{
  "lr_router": 0.000414,
  "norm_place": "pre",
  "init_out_by_depth": true,
  "lr": 0.00951,
  "doc_mask": false
}
Below are experts of layer 5 (counted from 0) of a mixture-of-experts language model. Rows are named router (the router's row for the expert), up (a neuron's input weights, with its number) and show model dimensions 256-319. Each number is 128 + 24 x the weight over its row's rms, rounded and kept within 0 to 255. Numbers have three digits each.
Before each expert's rows: a language model's description of what the expert responds to. This comes from a sample of Wikipedia text that the model never trained on.

# expert 13
What it handles: Determiners and articles opening a sentence, title or list entry, especially The after a colon or period, plus All, His, No, In.
router:145129107097143117134139127156128162145154108118154143120091094163159152160170154089130152160100133146137126104135153144105114139110107128148143157139124157104149149082095143116128136085152108
up2:108135148131095123126085125150149096135133128138124073135130122155112127086100118123175128150075139099143123105115124112158156123177160110109122157091128131123129170129108107059117137124150143
up3:122121137160096127097121099109109147072142096170140145086122122074148138122124125136149111073124150134163128171086133185134101080103160152178155130147103151154152131117095112128143154150155157
up4:125150129127045082112165090127122139096101099068139123133179128162105115148115146154137115111177154128116133118092109160120156125106127118131125093129182139153106079168138128096119130063118124
up5:129129134146128146135100144139121136121097127143101093096146140136155133139142128177115146069121130129130156136106100122122096130155184157110055130184105085148098160134134122127104160178145134
up6:135117139147135162130117193111121136135157175131108151132116123095128094141160139113114135113122133198159116132140154138152107109119127166112141153137124123129132177139144066103090183136108169
up7:124100146161068131125074148109154098119122093134104104089173151137132144137122134117168102103106134038151143114115119122122149192153110095146130114147128121119141172126175146150130137135154106
up8:146133138107115138153089170109097145127086121115106103091122136131071081139165125155111147156140127157116137115102112158115193132120095163166092140122087112097138146123144123160140131146120137
up9:107115138149133105103066144131066080147065132137073118129103170127138146147108120136062129125121106127140121152146140108119182158136086146140099142132110110116133129101136118147111143131102145
up10:109125197135092135126142120101164096129076123114139126111126141127154139077086114140098163137140159156125107138083101136155134125109147129155108158154161136141097098101137125172100138137134154
up11:107137135143155108128140159113158089147147144176111141161102132143106132138119120119119164126084154101153123114134109125144130133125159132092161119135146140146136087106098135102126145105131131
up12:145123166144130134141086128099144112192140135089121118129142149122120108084152148119132114110125110129135122124092124142106106106146118097121138113116110156189185138112094149160134145139141154
up13:122172128144087153088129115156167116129122158161110124128152106114165131096126116174134160092123115169105101128092126132136156108138121168160112089135136094146108154138124143115162129128093180
up14:153190132136116110122138120102120128120101127092128100138172106093132091116157093137150134122124162141089097121116145137121157099127095128178122091114078107140155121114114128109129155117132155
up15:078137110143119106140108134148156096130130156071144120096123179117098108144102123162120126141109149121155101120116109143138164147093139141107096131145107108121126125155121139133098161106113116
up16:150164168146125116138133111147123116105155095160142111164158109133125132114171158143098113119103135140097128125095117087158125130189122133100139091144097129155099134105178097095178140118107153
up17:160110119186140109096144127109107123125128096097128114137161124171111095135166140174163131093149160130104132158092132133125142138111124132171133123113113139128134080161125116117130157110108101
up18:096146133190131167139123120095110103158097128120136154149159126108122112093148125109116142129104126106115119158102129105106161142123128055152156158131137141133115147117111150139145104156141086
up19:111145115098114111090078154113153141157126148089100068098151134136105150127128145124127134139172172122130111109100094095104096130146141095125110100147150121127149116116147159157127177130088119
up20:140161155196134147154138105099137142097084164118116128183148141110124102146161105110055155126113121127119134141164161139119176099084156118114115144132166156128127115155137143146067153143144140
up21:124113166118167096130109148105129146098138116104105125162106119142157116124100165122101109137104136168113142125117139122174116073107176130140135089151132086160133101171131143105140119136082157
up22:132135127124149126111183129110128143124177116134135086140126114121108137130143107143097154130137147089146079101120140131157100080100141114137152115133176121151147084134100062142088114111165124
up23:111121131157141146123139135151130143094104126137135087135151185146137133135125137132173129121111146116110125087167113133155120110136138130166132160127136122124136131098103119098136166118126093
up24:135108131128141135145128167122106090141133127166078141163126151144063121099165124125148162132135137131144126125094112146107109146131140101126089129118097126104093148138110127133163138127076134
up25:113104125144092080108102143114161060123116087085111172121125138149121087131114137161122122120196173130093143166136110152139138130119110100164150141112105104158129122118117114100164134116126144
up26:161131159145127131142086134136117102121113103157094140126109145115106117142098113118085091142106100097139113150179127171122110179101111151166107074093117124123106138080119117129155108102140158
up27:074140066091140133150146117124118121145115121106095157124148111153130097117126105149095101155132161170104088121119127162165118131144159123125148149145155127132165146109103118119140096112115185
up28:081131136116147151099136088137087136129111111103111117134121130110127123113130112105118164168115106108167151135107131103143148133100128067157134081141164129110139080125096134078114160162079131
up29:131130139118107127108103088126149138167109128126132128154125128151082144106126135137109137144168128109101117099087136150110104105151146168162141087116130152159110114109156141100144108137140116
up30:109107116080113150130168089140134110068104139138075177104155139126130116121144117079137136170139179104127123134109143111119123093149116130134148074143148129141169116112118142124124155119159136
up31:086115136161137154062125092120104119134110082095114107134109137148083092156109133161175145123153142118122147176113147124126129117128152103133148141126131104145150109091116138144093106138186118
up32:111138111105076137118149103126148128114148123156108117114130093109131178115097116148098122104120111129135113152108138094123136078126100129175135098199094138178155103146168137122125172111093157
up33:098107114115120119144074100130127133146102094103165136107054137119099085120173186133141139132098091166141132092129187139158137148099140107162169105095116112142117149106125133078118158146121149
up34:157084102087119145108076179106122154119131121129113130092110087138120110081149121147151122173143143078122119117088152137123173082131122109141100119103122099116115106129130129078118158142093123
up35:107122117132115125073093148151122104098087136131143093130152114153117055158138104117126134136112133107118145130127166107158136183106152138106122145139135131133138098132114139105110175162136119
up36:097084116161101098145099161147134067137148134142118111149193167141124097104090077154153086163116120119119107091113093160146117120158135118153150140125115126158095116144142110157115122141128103
up37:123141131119124131118137131107174125123175119106114167133121108126141090108144145141125147153107116168119164158079148154125144127113163163105120094128112146136103125144166156118108129158109115
up38:095141127181122169098100128129142111068119103154103120170152157158169102126132140119119114170143165058119174121143121186169192130052121130129092141135129133202088111119107130118154153109147156
up39:077135165159108112131164087135151160133131123097137093132105170138123135114092137144163142109138122151103108121168063140112146113118168148119113092132147112139135103150172127104110134161118152
up40:144141140123091112130087132127089096095066140125144114146172129126154101101161121160129141115140155122119117124083153165116126137103117148140113131078134139152155084198197148103122110151141149
up41:096127124120136125123094174173161152133101138137139098127090128121105111126130148158130138121101129117146132110126117070122139117144175110153129146128137125143091122124107118130099178141119150
up42:137106111126126123135060169126129140150127096135103117113118146162136131095172118149091116106119151096148127070146150123110169112106131077130126146136154127127185107131134108174156094115104146
up43:160121165157132092117162138099147158101137132174121124119152125109170160104132141167135140082160132137146117125084135092141142120137149174166108092110141125165134117171165125060125149108159090
up44:071136129152130132132111122137145128072111102089128152062131162140109146127138113134106147130132149119120128135114102150112146106141135147188114089162135104112106075115107132165134075150139123
up45:123106094142146093121100120156134097122125082121095126107138162140146131078125108087114132190092105123148098180139127078125185133132165125114136143121164121130140118111158072122098145172124120
up46:114138161144139100126168128143104115092106111169131118118129139151200128131139120146113111138136142132122102147111117126109113099102150096166164137134159113176161084126127117153149144108110153
up47:124127159107083178106120110149111097114125104109118132168151118177133111113148121116129178088153127145089116158117148113117126153136117150160146129185134140115146141126157119172100164109120137
up48:099102159138105133154101118145103105149137110126140145069122182138176110100163143149131153113121160135147123129135126118167132151181123154115118105143141101153130121139136104143114109109154133
up49:140139073193107099096129115090148177121119152160061123130128136117102123154124137122115128124130152134169112134163125132093125126130155100100106147150174137123141105062077127157137154118179113
up50:163116110166139151100163118141145155101086105171119121164131139116122150129132140140121148161105127104165140195120102175136173105135144143137151131131132135132108094135106044118113156162123162
up51:157134121101131131084168107112168130089124131162172133106167125105119129143125122199105120109141137087090104111143133114117178116139121118116111115125098121109168128147119109101121148097158111
up52:118129125141137123113160148126147135130159130143155145145115114139118136130171121130109130155160167139111118112123155123146147124117119150120098143148144157097113134127134091120168132097140121
up53:114131157138127182112116129103117142150141147126109091088129120144111124087110150113160114126128113118128118133101111088113143122128115167118159090111145112163115101130109138108117146119097145
up54:094103114085133126116089147114104108099154101125137151153178119112112114182146144144133063114143146143111158228089119116152161116145118097151120085137112150132161109138164134098159153153126082
up55:116139143114132149119125137109149110080141143133127155129122117131145165127130131141085113116124110180061086105164076143150153095128159156193127138151145110110119122129122108094109123119100128
up56:100087117089093130118176149143123117144137105101151122121125135107109087121155154157111158155136142076118145143147095109145173152085138106142098118171148129149182121092136066130135146144119120
up57:123130113110134117148121103114114129115113117140120102164137126118139133134188117133118125106140155151136148146109120144131114097122139126150146134152139147131130137151145113118134147134092123
up58:117101146141088112117149147108136112142133140201160123107124105124125049133114128110105104148100196123140155115114076122126101118157088109094104098161122140132132142189185130135145125147129097
up59:094137116162136164109156087133136120133119112137125135126148102113142142129158122123103124146092110172137129163071142123159117121161106113173105156150152134150126118123175149155112135124160110
up60:080124127086130111067127127168092104136115219136130138145116169130127162118126152114160099099118161089146140118158108130100155073100149159150111116149138076169150107158098104125115126124111112
up61:116130115132132113112098140135136108087087113083085183145169123127161159138117113105112126150084146129110126129132105119170144117114126134166116155123109167186153173118153132133127137112095121
up62:087093111144128118107129156126135186142130106091129133136106162192136147149074115151105144155128132170148143120096127120146100101142135158103167140146168129117173097120147097111121171149128137
up63:166122160158132144104134125121118134110157099119135134083139132126142100140132140140112084118112109161101134127172153113119146154109135112132143141154154112196124115166088136117134116114153121
up64:106114149148129129124134120080104157134113129110142114075132136073146107150066150130128124170121161136133137162157118116135093122124125131133121131144172108112140136130119136096096141108118157
up65:147184123138113134114132115124100121105137143154085166132118143103122108120179139133120129144142121145148112178100151123168133115131167126098128155149157129119089137137130138105105160129156124
up66:131122134085125095127130101138134127114098090094099101071158156126109107123150113107104121130142147122183129141080128152150149131132076149156127167146111119111122132122114107095073142131101151
up67:053129109088070140094121106130108133107169144103138142079126142138148119123121133118153122156106138091163099117108129088105159089166111152148132136110134113113139106118135114134130167124134110
up68:127113137118119104060079193117160113145124145160129121107141128143131135100097129159106092180122132124098113152147143166149117088161108160167126124175145144138102123086125101138137107110113139

# expert 32
What it handles: Words inside song, film and episode titles and other capitalized names, such as "Wake Me Up Before", "Some Like It Hot".
router:147098108091163126154089122157124156157157112110145103108093101173183128173109139109143169153119128118146130119166151125113121142104085132090151140123082153120135154090119152134137120109162118
up0:051180153180095137114135126105133103109106144084143121120121146134125116129183108115094124174128122091137105130130145141125098092115123115135149146107152163166113090111125166116122152108145155
up1:124153115110133101145090183133155129125122110102107145173107113187166127086119116131149167144137140165120114170151143091115141126152118114090131167108099131126143155178112126144139097126119114
up2:123116103094133143129127164104123090145079101149128072152113130119089128119086137095113095106083144131138110156125148126162118131164130087166112118138107150128113109149111121129122116142101153
up3:099098115134128141140120104107113119122070128131154087139183132120143090165130129122067102125087124129129162113095083113126145126154146128094108092124145103127113143151128146121126198098116113
up4:077160158065109118109110152124120141120133135133107147124108159155126099151128151151119122090117097125131104113158074088116173173126135092173120173138131125121153146119158073115106141126117104
up5:148127135180150125128092132097137095118145150087143158142134134133121103128116118147098110134095096130145117120126137162125167073109117137163118163110137157143141119120129146122119150150166148
up6:098114158108153148134120174101118125165131119136103089153106123161171107108112151113126084078117159151100131145156161056128100088117139180125112100183114092151126112108095130086114105133130132
up7:138095165097117134151096115111108150107139111104083169095106138141108128127144108124115112106144096101169135176152136141105158162168125170169137148150143116138160100121090139144115079118132166
up8:145145099121158106097132159153131122117158113142125145120161107123177084147123145115100148139127124088141113174116092067116094130122126145179126128147108122117119136137124137125144151148143098
up9:159139135131145163103080150180167070125132094109122200139108133140137100126131111139121111115074086079113141088145130090118135157168129129134113139119135107142113147128172118098115126135131129
up10:079135121144140098157103155127124136116132112096124095105099154152148125107131127114100168131086088117117182128153141095165130141177112134166119116149125154194140101132128121133116110118131137
up11:118136120171122113121104116123097104156126144087074156164124121120141143136152122156125114072174109128143102112092107144141141128073128133142133144119112079154157129134151147099162146117137147
up12:119137203128095094147145147131160114143118070144162164129135146136155151122144112160160123110133148123143149123159120115153156135120121131171123100143128107187143103131119123141143124155109180
up13:162084117115098121125139137097162130135138145116107177155135134150109144146082071140092109094092114143110181077126125136107109173131116149139147115155124110140128104112165081128110124113139155
up14:111104188153137150176101117119089124092112134121137068132128106143154102124115089136116134129150174126150144118139118102133152124166106101178170106123107137153106064114123084161127131155139160
up15:124084148136191109103100117150100131119117119107108152094147114135150092102135134159140093153104119142122184088167148061121131142130124151114141157156116127107118125162181104109147088107130106
up16:079135118116110121089099105149106169109130119100127152120122181122120107096148123129102117131153129117128147117088154104187153095178124101110137080140166114163095091155105165136143173114118120
up17:144114111119140087142135126117125151121123105136060142149130144136177106155141126163108145100130164121139136134112107094133094131122092161137147171149107096157112101129135137132113156122115135
up18:108146121129139151120125143133141125115153136164137102115110112130159116109175142170150110181161078155119093161137143124186119136136191148121092134106100102081076105131101117117165117128157137
up19:110099114113162156110092099152119169150087095150115123070098155122092107135151134148162111113130131135129171153118119118146172125119107136160154113130115133115138121145175141100153128164107062
up20:150153162091082102133151136125104116177116133108112129123123136138126114156116126149093154136117126107153173122135060170141125077140135125144071113147103111123146114106156078113104127107155125
up21:098099069127125153127104098110148147130137127145114102151112126130073106077124161197155119101148128111139101131161176181108124132126090121133138131149104118139116151111137125144117083135133094
up22:161118157062096184132127125091178105092095120147133112125146114160122074113139144113075168107124136077111181144153128136131166134119134110150124126109146152128146114102119124117102149108117149
up23:144101111111135108099113126157163095121100091124120116182099152133134139099106101136081060112114122111134144105089136136161149098130114118139118153122111174180075095139200161125134132153124087
up24:148123163147111208168108149083141143068131142124144143149092152146126163136101137144161118126126136135150100096094149140142089118150161144105091097138140105139115136152125149121153139160172141
up25:089147118114108134119125112127145117118137126108140105114120140133102126114162131161134097148118090084135162145163104202120130106151134093099111133132119111080135161123176116126101102131133108
up26:130147110167118131140114119114126130111127114120089124094109171161122095132134107151104104186175099108126099152136117171117161149143154094139109144097130094146081110123107143163142126132100124
up27:108133184157074171125138157131132150135123136131088083146153161140157078131147128158138124114148164164121194109105106143155096113106172126139146091093121129135090090128142112125148181125122149
up28:152076183114127166106149141147154099089068092120150165122133120086143121154173129149118160109153138114071092137104075118128101140093117141121155122158130114128098120099161097141130105118143159
up29:128102125131093120128095186101145096131131139134073129134146116138115115149109119154135097121136114123143105153049147127120161138132106153117142131140147144119133107114134116125123107192102129
up30:086127108165130111098127131118152157134145101166113108146110110096154110140114135141052108104127124128178143181170109152152168149128119123139045133157102071113131119161125158166134069102089109
up31:117143187169102116134120173112154113143086108121067089120119156139120136119114142119121137102136122097144129136158123089160118110142129103139117151140115104091128136135132100134130144143139146
up32:153132156069140086128136140130111103126128118123086111153155149113137089110157099193105128159103080150120121203141068165121114123107139086142122139116128118156092113105113100100178117135146158
up33:147147135161111127118078123135096122119119123097120155170135103129162124155150120176148103167122154116150099134127149129133132094120076114124131106125115148139161148148122095156114151152129130
up34:152112104161147147138160114117126111118156111153110152149118159143095071118115114108145132134124086158140163154113100110131128112097122139136137151132137073126164100120140118086121124139143121
up35:087144151139096131134134104154115043078121112171105122101107108110144123130130143112125127106133103137158114156134104134111160112102117121153123142194160132130152140133121087096160151096133135
up36:084141137132087149101109152125136064116074089177156131107159158123130116123108107143120161120166132111124109149146146126137099120149107127157095132144131139101117130146117094122094136134073164
up37:139122115157121142102087094123165143142103146135124116135140131157136125122136117153114150143107121117093128110112131123116183143119128189125125112136129097158133089140132151064123173122122124
up38:087097087142115101147118131138142129136107090132111113108149136089118105137169129133128135079163123134100110127105146102184114089074088112112123145146123113110147096176121163134154111138144112
up39:124132149141097141121130147131165170147145168134131098123125137135106130157144149108171167068087134094101124128109146135131118160154136080161109103125113135082145110119100151132170173144161166
up40:114093145116083162132145166135147125141122117164154102106129144076108140148126128098141127130120134109129084104141120062159120084161104145143125088134178135136124102106180103159156142161085187
up41:102103150114125149155114163107142135111118095142152126136100116109122150131127176108159142066132140137124121155139121145143139060096165118131077120147127086147105133130097104142161141152149116
up42:136146095127123137140146151100140145144119105165143093135128153155122084141104123160087132074121142141142066112133085096142157104104125134145066128107133124135143134132141135113114117101113119
up43:117148135137122102099171087119131171123133135142130117148160133108130122142110148172119105110148168152109143112100105137173162091123162159152139109168167139124107093148162146135121137099131087
up44:134121134145114136119161090097118126117127100068130126079114127155141112136112157109133168104111145047110177128120149123131136115116139072120121069191119094125133143151139088127121132148112123
up45:147096098140104129146100148156140126132152156144154131077146123162129050097116114151063140152121153139121119136155110189118112139136127088138089129141120137081124083114147141122151122125138135
up46:072176099126164143103144115090148076129124116143136103109121131132105140140106139111163147132108108129131118123097141132130141161160145155155149149152137107128118172145100105134119160088119133
up47:137110153117139172151125112110109123076149116122115106135111112117135121155164132111139138123127126107074138116134135104162146145137131114136139128174151156171143088132128111085149136126144114
up48:152144111147173127153106151089150079135113111135136149126104144130129092147143065128126114090130141080151139130127114172134126146120142084157113143124101128106113127142145121088107172106146140
up49:161109128126136131115123148099099131143136130109100144098127131141085090102069151151108129146172098151127122139121125120139158158159151175126071152129133084174132104132142136166105138102138089
up50:127136162133109146125064135118085119103123143146090080135109128123130096146135125130100126149074105087124111147150132152131156131158133132139145109135130147176148091105129123182094158131153140
up51:086126087167113109147131179113142114112107095162120175122119143168116127145142139115136133110135095124136149104131104138141156128093108182149164149145127147127125149123087109093139164095118135
up52:130120133084138121138108129160109136121099132099134148166124124117096114146148129171134153127115115119143129123115095109129169147100103167148132127199141091110097130165151124115161170147114167
up53:123112155117113103081124092160109150115109148116110096142130102152121073132171089169134166178131175101097126121129092116154118073127113107100110116148120124142138139131144092120165142115112128
up54:123136174159148124151089138160128112142086088149124054172123118151137155153119119156135135156063145127145130153092118140160122115124155147121128158115164086132136177116163127159116167136159185
up55:131114164156151131125135161155127144116081133096111114089153152116136128154120146162085168133111142138124160124090102113143087142161152122128141112150145157087108145130160092171180111140114132
up56:112108137143120149111116094151119094139128141147110109069161121099110146136134143111135158143157072131111103141133073153131128195187100143151165137158141129106128105082143098169138136165104168
up57:110104119136129105063102110086141151146096113127129096174184145135100114133100130125087119132084170111139088115143133130135137106124117142136098143137186163139142122129159109114152152145044115
up58:131131132139119091115120129153129118148101084145124107122092091128200084103091125152154164113099147111095117146148140087132117163159130145128127083122138134139116122114130147106128136112126134
up59:142172182113096126072119116092150136127117138147114111171107111161129105140094094187144071131091113089100129146099139130159092118146096129103173111152087120089132139147156125159123171135111126
up60:157128138100137136097146133142156158149120139137170088133139078107119108146123137148159142139138103129072131114152103173121140126121148125098131120124145113189154112105127136082113103133113170
up61:112135136145144156132146143162094126125116138122125127087081122105100134126112154141101131067104158153119117115125146137112125111158133139140129102175106100159143142122179118063061105146124148
up62:132116165109113137100162090146114156132079128174116099103138090131110083130124133147120154123203143181102139159116109145143107121100129119114134077188126115130099152100192119075139176114115136
up63:133104125106126120102121079127121093144157138125120178159119131155142079136154139088100112163123136087135128103111113140102140119131118138139147111110120124182118124113121166136080176120109142
up64:118086126124096089119139113103138131146130139145114066124141106141132089141121139130139085097150125088139147109100120121183133080127109096150151123105110124166122112106155118115154152139136165
up65:148113183162132087128117145168114128119131145151119208134086121095123139111127129155142094138161160103078154200131084088153124119142129139104174124146126121130142105107135124098128100128102110
up66:134123103156100121125131151134124157106146116182074148140110094105156122105107155148097162104094091127134149131088084137173155047088110138173112151158090073139161117137139109121139120121123132

# expert 28
What it handles: Have, has, had, been, include and the article a or an after there, with or to, as in windows have sashes.
router:167101080132181133154144114145151163156146121118128138112083105138152128164120127103162139171100158119159127088145164132106103158094115140101161166100114148090134164115098127140142142121168109
up0:144163143106121136155142179128073116117122158137123124089117133138100119122132101145115074120090098150139127126131147110125092112186144110136088169150154146144162144125130145140114159139088132
up1:119153160157135173114162153098125114113104125099073075169153131121099112144104129128109122161099115138143145111130143115138165144124160153113135174140105145119138141127123113079138148127115096
up2:140139137100139138100108140108135125165092111109107104160119119141108125119109120137113147071102117129150178090135102046103140146113120155138145141148109153145136142124153127124131113175113163
up3:120126127087116117121166102127131120116135137167111104127109120108143127119095104113097150110119117087153101119136126116147132139168085141162134148204140122122127132135126135132127152144109119
up4:150154161116117105126105114122110090107141124113193076111123124136112080126147189124125118144119167143089096132120116165123173106110147168139138180118130141125156121108110148174108154166156185
up5:121162112104118132109114136135156102124152124093107130137095131140145097164113162133106130118118143111145076140149101129119125143166139104127132132102156131157137143115115105132139132160160160
up6:117149108134116100136160119126153093146158101150158119151141136105140097158105121099127103115091111121098104155123136130103119125102157131128151155135132109112128121165174151103101156129129097
up7:157101144098160133136108115135160143126126107083111164131155161128123126116133109159122124166126108133158174106111152133142136171097159128157146085137169187139162124125111125129109156108125131
up8:121180136105130103140127126153108102145132104123133115138141127146154147130110105125099117103171131130150133126153159052117110113150110166138141100126121149169094121211134124149134130140130111
up9:125093144107104107076146164119136149154096109085073085103152122101118088181114136150153100127140135127135150116135114137156128166174124135156141121089157098127105131083166118100178156140116128
up10:143137140166156160160129169148109075170096118117106130097123131131106160081094100106137145073161140114100113148135140125115108130077127095090092126076160133161160109095155136152115169087161078
up11:134112148189134159105123146114184129084100098111097118106120120150132115131106129142149139045143103097163147141136133126125145153107100136139133105140129137130113133139141129144130126100122135
up12:137086107076102084148150162143093127115184137160116143103136114148151110128116124130139099121131138136118122140146135080115113089093074116121177133123136142156111137148149133091116120143129102
up13:094135136117127102143100105093151118097129108095069119127128134116158137110129128134148102091122119134143113065101086133119130130096167111152125106140121148103117132106143136130044131121165106
up14:067157133142132152142126116105104162148135114170105104148143117152140107155111112109108137144115119164163104133126124146142134125162130146130115140157103134148127120161121139125099157154129161
up15:100127088115130140086158107074137111114092126075123119117127143150166137111112124161069138125119176106116128145135149101148137119173145142139135115087154127148156077135152133148127151108106125
up16:126113141153125134134084181133138140142092162105112155106160143080120126084106107118133130135173130136109149101137125089110133158175101090128116090169119126120117126170130116150147142138123105
up17:126120150141128177112106138134150131123126160190119128152128123036131098101108077112138136089117136134137197126126131092102073140137121211145089114156139113141121109158111144104103156121101135
up18:125129149156102066133136125123119113176086117117085105142124117104110115116114118138133140080141127114150147121150128109127164119113150117168163149082109107156101078122139140147107161142080103
up19:140083125113152121106149128083123124084148077099157144115151183140161065143184070099077147174095128097139145127139084111112139133143153152160153104077141122174140118137133102133102122137103120
up20:140157124144135131124114119096122113117129097133092119142128137145183139140125102140085146139108116137135123118114119098109152176132159128103132146098132138098110116142115150137079125142162187
up21:123131159113153114159112145115088130141166150101124124121141139107162088155135149126174148163103109122117098122120140124135113124132154102117146129129128147166117130126172113107145125118157135
up22:108092135138156172135135151133150089109103147126133154108160168149137119071108093141145127114141099121104140145151090159129108145158134135103088130183140105140159127174196132129093150127073115
up23:110147095108120143091134136116139085128124137172129125079138132142119161109153126129104100175109131131077133123107104154117135130119114129140120092123129104124123099135136140113136143132151099
up24:125132103121106072092153108139145149132129163124175128119117104141117132094135151126135086177113139140119153116100120129140106065141164097135093085125122107098158143166150129098083137147145176
up25:120188133144130090132110081138117127131085132131140122156107115140145070090181067140136121099113118145117133112119194116137128101109115118181151078139168143108129155130163150113150097131125130
up26:129113154115133124130165136141132145111138137129175148156118111168104115128095129137154118167119164128120070102088109128127102106184121101136152113130144129128110143131156135118108134148081133
up27:139132118134113126159162150136136142119134101112109159122135116094102132079135131131108120130095161112107094122144130074142118117135134118145125153124142123096137152120139107102085139124139104
up28:061114119126100122114146099132132139151116130108101135153118104145127060126116112156112098135119119152161136130117133130153092130145132112117142112113122116112132124108098119135172105109127152
up29:122118138127133111158095115157153144146073134141132075117122172167093077180131117130120125117119122141162147111156095156136129102116142089136090109122145138113168118107138127087105135099134146
up30:143108088163090081118100127101145088132147146136128156135115156145150133084082148149117153137173152107142110170105151155150121149113105111141147161139116137110101154123149076154123153161172165
up31:116114086069141132081110123138082112099109135104129157115128149068154111167146097133066155124157089129099129146115163115162108104132130107169117088156166117155083102076150128123131147108122174
up32:118105113150129165151122131100124111114126133122140124155125124104117127148119106117110179121113155112121145143103142146114124155102136140105121135184116159129087117087114101135111145105142098
up33:132129110141123137140108144141151132112104157170152160149108107086149131120122137122126088138069154128143151191115129175132171123125158133121098114107104127104153124149109112143102125105151154
up34:134123102147172141090124137074119112106085098114133116084113166125148144136104129169129163154125114071145131103145116117144193146146095172113112153150104149134112123159141093084102123146147134
up35:123129113154135084138109148116150154134108091132152138153130173156116085119146135119111104134138175136141136127067127119155184122105125150113106090147087176153125104149133148120131147153108121
up36:095126183096083149109110096127167136105104153146117102120129118116140147142146105127105133156167136114093147136145101116131130085136134125164094138127119100144104155176160138135075145157121136
up37:125157143114126130169096116140132130180095117113104078104119117097081121153112120145171158126142122095134093110123162149144142139111135113107156081177158123167095115091122112144124142108121096
up38:156086095151114110132102113111074132108135084158111113206114123111087131165174102132115157143145140091154140140140157136158146133098126146125093100138112139113113118161124141061109151120113133
up39:143155084137089107136123144135151141099140098150145158166124119131131080140123138149141112105087154173132144093100128151138123098087130125127172139121116084140129108152139114140113092112106134
up40:143135182126149101122163173163137114136096148157055129099134121114074149092134156121158155152101162110101100123151130139107155108129115113132110120124123124093141113134120124115085146137122171
up41:151099104141107105149122147158118123167151140133139162165140183135132082163111129138089093124128147140144111104128155192117125149154162135076124086129142152121144106088179145127189150084135153
up42:118116135137124102117132109096116133156139108143111140150118120144102090120172124127118071098111122129128163181116136151133085086122203155139088162123132159159136099131123125113099138132104118
up43:119182114121126128115115133137102131126134098099118061128134131145135090168100133129109123123111113112109109149131140143129137127150147125131148185149147137106153111134124104152125112147142147
up44:096086117161123117160114148142091137175109123119138138119150118113122163099126110162116126124124169120134142153096109117122156080096106155126113157117124137149130136174151151147107127097123118
up45:098161153143105114098114137141145162133086128121118161121137143123126100109140111125129143169117103106150148150111150158204130086166129134144101102113147136137110116145102137168132150124116131
up46:087101108124127126136091088133110136129139120162081159108161175131135114155153099126129164096167138099121121109131135106122105119098133126120083197120085096115166114129114124149108126166141111
up47:134123127151162135103133166149134096160123149081115134127100095091120141176178128142167112171101167150106173121098108114115162134100138123118080117145171098095169140113112130126121177139098156
up48:123120181160112139154143158128098119175155143087167068090119105134094123148098073098175138079094159118141132148126142103140113135140130134103144125151163075165124144134124120128131088125121085
up49:118141104159096122130127133097112140141119157091131134104134129122111085125123126129106093158118108113133161125082131100111140131121154155111091098169111129146116171130146145131145137131115112
up50:101119128129119125084155110118112130105118141125113098160140136137083142161117168143082119096139123141159105141083138154124129164079155120128131079145133072150133141150138124142115140097108110
up51:099119181117110090122129097085130117145167129123077162118113141130158155097128126195120166159100143187142120093120103130133144123143151139199129170147136111144160106126114117142130129136109144
up52:098122120134120157111103108130106173116111120183092132100090118081105160136148164115121119153107131143111147135115158153129133137093167171138132140141141138152112147088136108138133117143118147
up53:128094077151092114141142124105134121123091115077131165131125142149100066106109089123114073139121114164150111133102113130128118143157123119145135141097133122113100121120093086108114166144085177
up54:144127116155115110141151144137123135112136125112149113075125095091118159154146116132125100122093118116156130149110125128107131063055132104145151130162146114103138141161132137136115110069156119
up55:135141086119106085143105174155110125149096129104093106146137139166114148134123139149109123132105141137128150130081145111138121076157135132153101139147161088111127165131150152074108159097127098
up56:110103178110137135111139124087158106160121151110143096144113159133132117115139149118154163094154114141121130141125090105140139122165155133154111080109172143111146110133172137115093098149100081
up57:146124124120131154107126137145133088132105133177106145122147134139155100135111080137091090133113155125171179147130116111128118108144149160163136166146151131182134093180185138126100159108109108
up58:134135144148116120149129117138178185124095110162113143079127152129143147138105105100134130111129146104135115100139159119111097114144165128111119125185105154083104120097158140098119141133110091
up59:072123120151102129090120082158147131134167131132136125135120140142173126129157145130105118129097143099157125099115116108104176153126163094134132130149123169132104074145137075107119176088118110
up60:111114104131120153144113171115116136117114134120139149126101142118102093111147108130145094149126143171129096114145148105123117135137147091190144079093141147142118157130124148126141134145163159
up61:139082157158157102152063146125123128130101138140102140154107197124125129076133163167112099160138148096130118086140107125137137137103086128153136146077093110111119147126113058134129125183143164
up62:157141141129125162136186119111147164135116142162142177101151110135166070093132116150157091140102101136084130129099173090146131111083208129137129140152120135109151141144126115116092134145165115
up63:132128127162106149115128096112125117139121119077099124120136171096098100131110136163129172077114180155128109102134165071110094125105118100177151160160107140138108142117133138164170165133080105
up64:121155129135088107142160128097149143145116083087139121081108122091149115104124169143143129129080109125122090185130176181130182128139132119141112120142121134126122157103167143117125124132139098
up65:125107106210121102077145124129103139130114139133158094102144147111120111158146093146156147141149121127101075124140133130136144179144117119144134130119137104161146100156146135108155151127129166
up66:117142097156169121123152149097096138109152145150142134111119126120136116133138151131114086147131177152141131148071083127122175130112165087118158108140096129084137127147158127105133102153101134